From a checkpoint of a small mixture-of-experts model trained on Wikipedia: 32 SwiGLU neurons an expert, a shared expert of 128 neurons.
Below are experts of layer 6 (counted from 0) of a mixture-of-experts language model. Rows are named gate (a neuron's input weights, with its number), up (a neuron's input weights, with its number), down (a neuron's output weights, with its number) and show model dimensions 288-383. Each number is 500 + 25 x the weight over its row's rms, rounded and kept within 0 to 999. Numbers have three digits each.
Before each expert's rows: a language model's description of what the expert responds to; "comes before" lists some tokens at least twice as common just after its tokens as in all text. This comes from a sample of Wikipedia text that the model never trained on. Tokens count by the router's weight.

# expert 28
What it handles: Table pipes, semicolons, colons and commas ending clauses, plus list introducers such as including, include, such as and dashes.
comes before: " ", "\n", " \"", " A", " The", " —"
gate0:495503530475521518519485499496490484494467497519467507489499553462530473492448514495483526523491452510528520501481512513507503524473486494485484532471495510493459493509496498501489469435473522497496496478503547493508537513453559489489520497492437494513477509555501515508506518512526478475
up0:470489503482484538455505504491504527494486473461530492480493508540516506526506461527504505506526463519505505525496470546482506512507511512491508510409470506556464463512485506529495486497478514501493479488532543507524499483482507499512518514480488501469515483512479532515518512508479495500
down0:511461481499473512519475521447490497515473518501495483482500525481486490572492481516496550500533466493496505500503517494505530506518502515491484513461459504487453498474486504551496522515479530477536501468509521482489502498486519524499498520518481512513460499499507494492538492513525496546
gate1:482517545507490508498486504494483480495509523482510521521483502470510511526487515517470491476524500517500549505502445522495448467498508538525517499508510494503505480464463514505465532538503484496489541503524501519513494493514486506493490507546503494468505529488539481498501505558483477520
up1:504488531511442533496484510521495486500516547500481475514526469484491503520465525515484503476522512509441546505482470514499503485522493514465468499514485499519505459498481519487462515515494515474474515511520510471446517460491490519479507496506479481466470494499514495494512503521466494533
down1:552502530484475558475485503490497478468469471553502467497544520523454472481484484499499460497493518494499507469445486481512528502521479514534531525486490516514493502523486498437503538500492507486457525524500504488530514493520509487488529494486477513500463525473518505506520458515521474469
gate2:516485507507517495489533516502533503523455495544504540513503477490472502548506506532487531460472508521493525505461523479500503514510499464515513505516512454493481484500513515458446544532547523513508542491475467509471493487450530478476499528477501533460454498531506502489460511472525498471
up2:528483491534501514449487490510494494538482518507502511464472530501515489495517515534486487502506535552462444512482519511534524517513524506481516469500532483515527490550543519467518488539549511484516532491525497499485505492488532475509510517468470491526465515475506511465488590517540533518
down2:489505512567488474546503509531500503518512501527485467537504512507501531488510516494471525442520514463503534507486495508495533515516501512525464473531487507508467495497501458495517469529527499471511536484487542453501478501467536534522509477507501485499520500467518475497495518494508458522
gate3:503510527512464531488485440464494460499490499514485463502504496536498459540486507532503498483536505484520520511486512442550515513538505476482494483480507532492509465496596448472457494504486489467515513513545516503468512493466489509475472513461495474493501514491516554495474478492533460498
up3:480471514500508486510492555489520513519514547494541542462528515507513500494526441474479514513476493519518519493501498505470491478496485515462506498486466430513519503468436534486581500506516497502472511476497482462496485501543513521490533486549490502514568524472515452477514508530457518493
down3:490513539489511457505491515515534493479493529453464510454445516486476535467475471474483523524495479463542490513457492508530499483475522499502479489470526470515499510467495481509538516503535535529434488500507533492531508479482446482497491502514474519518549519496505507458470504466524535488
gate4:502463502505485495511478488504495498532515466536539489499441495475501508480477504502534481490544461492497496517477479498549518513542500518490475498485521508471504487525527442521492548494490541462506497444502481483477504492532539563462451520504522508495516503493508488499480463455527507502
up4:496439515503478478504496493492492500462441514509476441540483500483507505482526456498521519489489527538506521516511504500446504502490534518451496492504537489512518470496497504456490514531493511487501489492512517460492463454450517500520471518468476505505477506498497464473472508427504514558
down4:509520492489503507505484450518475479501484476490497463537496508533524504472485511530508490506485501506487487464462478502533489503546487531498523495515512515529471509473482475479478462492468473530500522483497517491501561529516492493483506458560544519540481502489485486544479503480477483481
gate5:509490479489507441478506497466502494486522455504504462480485514493555489461472521506472539507490491525481487478488483506494495533554492492519501525465481495498483471477511559546506469494516493488521514481475463513509508478444480527512496535565494503528534511509502477496502530478479495517
up5:496504514523478542503467508482497531512459532490506507521531469496459527562521524495516479509512512470506508506491494500446493483481509463500482487492540505480467486497489457503469485501479514483467478537524500457528482525501534461511523507493485503491464485491508493486510479511511467498
down5:473526497525493499526498510487486510503500467534495514493492512500479513513515543484525468460528501475507516505536446523472516504469475510484510458549514497520531467462499476497521484528508527490488503548475503526481563479475496506496516498489521528486496529472496507495453504513554498514
gate6:503501551500502530545511495513538503469478524494523492514521502516494535489502503493507499511497518548467494498553447505509501483486470535508503514494552517529464509483453527497501505484528472525469512458517508500511512482503517516491525536486517494483517508490466521514522514508492505533
up6:526483525513503496473518477487509515480512508527501492498497490498511519494525524500522505478568511487519499507552467534533511514446465535469459518509527511508468539476487536497524554481506498518485467481525455513522550504495543493478522521492527531503528496467486498511533494504491530486
down6:493531495474505501443504481487468476501469512503543509476523532481517460491493473440482517536466476462551483512494481493498500493492513521503473519514502496524518510486460486521537553499440508519495501492525442533511502460492502532512469499510503495523528504512499465497507512518484490494
gate7:575470531508432509528487492504531491495488482506528472460536502514531501509471475497502482483519435510483490493468486479503485477467515515470496506522491494466463520501479548495491534474476495535469514503514486522519505501504463491490543461528463531516503486531503492507526513500514527482
up7:481472450496463520498493477465514506486479459521507508450521497510527523508532471533529486488490467477526528500505516479471532483511485506476512511518497510468483487488526500494539498522471506540490498464504483489466527509519505537531490507456482532548560480509493509495482490522476477463
down7:451495466508499492499488516480512562491518481480505553478509505518546553516545502494527463512483512496488499503493496550532489485463522488451498508563531534536509516551508500527489450482542498523478481499541576504505454559535496489509520509488486521479493462517535517482486494556492490487
gate8:516520534528505503534490541485466526530504496522510494529510538513482512529504520495541505484522496506496487452507487517525527529521503523519485498497495513466504527459462477487496513508497474545484500486449522508497549494535476499502472508451483481547470556525450565472497524504491540482
up8:463514487485526501471484522539467497486537523552475502501516512486499501509515547498504489494493520539502501494491440511514535512524495485530505499551517543510492477519510500466479512460468541502518497510499496471484537441466456490489518501527483496488520535484518476522530510491513500450
down8:490428489482486458438525485462495510528536516481513494519495475480503464510480512515520479483519495526501481509485484486503516475470501461507530516541511494506505553501520469539506486552545509476491495503456500494500514498503484500537445513511510466477526512472489538522524485532539523519
gate9:529495497492515481516559523509537489506534490513462488526445498503526491493529530525510504524526580498467514525503501499561462528539465528506429516497503441541520508496513492507501499490496535521499445489486504513513503436515497454505526556483504525496516496515511499475489461518456483499
up9:525464479497510457507517563503551489500494513525458495548505475512546509491553471494485529521516558513495482503519475495544487505484430541481474541516482466506510522516515492507531514537495547527493474486492464467512468478522505489486481533487532516497519484501513502436476469500484509494
down9:523508511476472454433509505464498489488493503504535505515525530532524507518521537492520494512477473498523494534514475482484486453494455511493562512526480481531508463502505487439491496480480527512507513516501491480543499518469514515505526540511538516519450526499463509507543514451489468513
gate10:446499482529484519487528504457502501490494484499513492511521512527502491495504507462507505515504517529506465531502530504491481529463475545488516517538493494486521474487527556485492513511520502479447497527501550485478565502494482492539535519512438492500486497475487519517489513490488498521
up10:473484488495485500509508499466529459518496478514537538466474524526485449514501507512479522541507498503483522536484502519494461501516478509496538478546519469462499524450553567520513523530505485484463510527495544471476544480483490511510502499538519484498497494505483532504515551496521526521
down10:511525528517512496507506505534487490487483547534467530497498503499477477499504481484532511505507519517531477500507490472507513527512457525498476444509502486508469514533531506498513510491502515508492501484490494500505543487486518484510489483500474516493527531486534525495515507488470484470
gate11:530486479477503493462467499499523498504443498491503488484556454497473476530472526511535514512486490495501507495500469516512450453493472462508501474467506465482471520485519499485454478469543475455490516531496498494476490452485497526483497456495516427471524502531519525513521463501511494472
up11:500474515464506559480501478473499478508487538493465489513493512516473479555476505488490468444481463493482515517462514482517460517512494495499488526484505499523500557524464493553467560442493464467498483468497500497560531501478493498461514515499504502471489484504504525514462507479548548485
down11:517461474486474494472462483497495456473526505534518504500516481510512470481484540483518518511465540566493504495488515489507475518527510496540497525479532512501468514499476507490502537523536450487511509500507525526527502537510528481463474450546474488517519519480470531490528478505502539530
gate12:497492506492488512506525495506526504487526453526503482534504471424477508535469515447504499491492493516504491485492504503491502519488507547515559498499530522555515496528535527526516545440518533502503474498490490485546467506478458461529480552540470509505472499508531527529480514483478495525
up12:512488500511502518470521461513528522497518459499487494521504468470484492542465499474479516530539493543521511507484513451494498487469501505513533465509534531542535466530545505495501578474594528491503499482530475474524485491488442498548515526536489557517486495519527514500429514502494540537
down12:493530464488494479511485494535468498522519519489494473459482507512522516532470531515519502527500515479497487525477482531460496525461452487507517491497525478489500499502507467520474527492489500512521510490503464499548487511459481434514494526541473509496525490473528527480517496485551473520
gate13:538498512502498508531499492497479511541488506514491506518485458503498513552527526530455517506484488463454524492505499489473470479524488539454471504482529514516507533547500523507493469560446548517558497475545498512569482524513508473547542543487484575470547499525498502517530522508518455531
up13:485494511497549492470473522516497483452499506535523529507490502431518488506473578500505466562520472523562482504481493532499511479536496465503515508507495493493492478512522532523495524485506505498452496476497530481487505503484463474476514496536532463543484488480543478483503511489526499488
down13:529517466534532508476496529560542532495465521489523521505491517487519478515535549541505469493526458492477497498495481521499482499495491534507490490485494497508489500510493480489517488508526467514488546527526510508504483495570489481459503526507471512473473502484480451498530518451485496511
gate14:542520526491530546534521503486445521506495545504507523488539495505463481478487466450484501478502518491518576470494520488519511473494461494499488511476503475501521491487476501517500513464502459526494558521508519517489481511532498501559502452502466472520444519488504509441522502544472552536
up14:479522513467505511493504480507503459470499510475461508488477489466508514525500467507497501542509487503526498546466497465508495542518496490516512512521517504517469502494533458492508475499500546478501494517494492481509488547489476525498520521519507528472538463472503491520502533491513478430
down14:474473492527491512448515502555507515489521547497515492522507502494515548513526518513514487511530505512500484515544498538494523513482475512481527474531514508487438526478477469488502476529501538548504503449585505478504475524489486516506474509487497503483525454455498501507488486496482486495
gate15:494523520530469505465508496467491538544492538523470516526464490521498498569525490472480498504520493486521519504482506449490517485461530475469463504482528497500524484477504466475483526481528490515500541500439495483513477463505534543469492504519514489469503524503521507525481534486528501491
up15:443501471514466502544516483467503514509451477520494528485486483520462501530525485462535491511477474519524553532509542434495535440499511499498509528549524512487506510502543476489476506465506508491522543484454507459499488474514504518536514462517490513487508511492539517521481516505529531481
down15:517525521482508522485508494527494499481493500454500518519511510539510526500504538474455499468512517519473445508506533503488451492513501492534494485535533500474485518512526486466500478482490491505488517509497497516500520483468493539479513481509482453467502523468460519494495550557509528488
gate16:498519470512505486499502522498474493448507472498514458482487466495511504475514503504541490512488510518544491517540498516512509506516507554507491487501536529498496500518539506533506459483534505527473479474529491568519474490487469527488474508531469510494517497501480509509553462486446486503
up16:489512479520522477494456541513498521483524519454528477517503504486507495552524497513540517495480477493507484508512459515503477484510503508504532498488536539497469485498515512542531493508529500527491491502492463498508469494476482524478493513518513509464457478484500513516515500510484489543
down16:475530488470524456546447483456489486542460491441490496532492494514519581507534503500517477526516465451515521502467454517499525510489530502501506479438530491570460519502504498489465497516549452522532494491536490497466493463513501497496508505518504504506494491512535490479522511487502476460
gate17:473454567494487505498506500476507506498527488519528503449514519491518503456510472455477498539468485508502542542494541509501521500530508525502513518460517501470462479490451497516509498467508467503477549498493518500478468523528539489508511478473480528490499490482502502537463499491535514478
up17:470486555494462521521501485491505461485539528505516495465512528492515484454499496472478504531507529463479505489489573499512537470502547538473486508500518513487505520512501508490515515471521479458478545529501512469481495531530528498547540504521428541506466500508529491518482531499559524508
down17:451484489548466549521550496525515506491471519501494488471483529488490518518493474470482472525481470538455519477486494485536509536497513523457527480458507501468530482490470450482510510523529507536502486489480445515503495517493492488509498531507505568483504497483449518498502509498462520560
gate18:473478486502482482475474462519496505495475482525510498498479531514533477561487498521505537528466541499502503509518478534466468509502494500503473499483506499491526469488490513502509487483449467499484523480522463468554505503458496530494512505479527504548501501495507525512507469475552488507
up18:504506521463526531514474521485542493428511472510447559460470502501521511474521526500501484530480512487505537487509491477506499484484545502511526505487497501487481549497493507481483512486529515500512478481493538525467465486525503462478479500524535509473499507474417480486492485516462529528
down18:519507524498503476542511476541503481488504488524503511535492499451474513505478492507470486484501505448452477496522466488483495559531484529497499510509522478488477562508538463467530506521499492505461454485491523524481514532531467509502525504517489527513510464493487497493518512492524491544
gate19:524478491516500500601486520483506485543483516504518464526557499455448483487502497502509551529463509528489547497526536498477493516458483499480494452499455492499494512457506462464485541515503487507487512466487516519524516499518477478531477494500465484498445468527471492502517475501512512499
up19:528508492523482519519534486488458489536469509526468478506510508494455521473504509472524528535491459495507515544507505512477485490473458479457504472463483485492504499449475449463505547520484494503481501466492494514512522489501500520445541456537455501547520441532481479499497485533493513478
down19:508494506550508489479500486470489481485531528513486534483464491516494487525509485496527553446421493505490487542462511461510508497497534460506455555479539510511525475513471514490529516516503499456487511472514521435554525498513511472540477496511519517504515500495476468482505488509487488488
gate20:481489506526448489494494494467476523448509500488510502514502500496530528541528474520488536492471498519431477492478494483496493498506510452464528454489485478455484424478505550549483480498547506496507506530528514474510491487436519541501542515487507491527474518517522477507509482478500516498
up20:535463475486511496494489516503547485524521477533467505514507478482522515529481507480508480535523498494537554484491518465475514524519486513528448507503487495485523523500510518494524521509446525500499498472475502495490503448552504517508474494532501520502530483500474499450498520507474489522
down20:474496528534484542513527481494511484476483466541496499503495502500532501532506472535522515534498502530547505466449512483490525503462487516495520492525501530472516470447518493524512489485483513520509489455524488540469487499501465480503476531493506572546537465515522500550481495547555459479
gate21:537459502530512511494451508528524491519470508488498478491508509471523517476500525485472538510507540471494486494516468496493468494493489481523459461524470540520485507500470505472522496546482491498520526491548494491502466457503455501517540493490500479534455520470507468514550492505472506476
up21:512473499509516504491437496517511507487472500494511485512508487473511506498498515475464538495512503444489505532498472495490462503513500462515486494519477550520467515545453475495503518530496507506508537464540511510502486460502451530510538517482533476513464526440516457525552506502480495455
down21:554497543534510523491466523466461471536486492513503470527496536533486464540505478497489514503511504524535524484481481510514514477476448506512463517450452544498535470500492482524463536511468525515466527479489485504501482528510517501497458448517512528475487523533557478536506481507489507512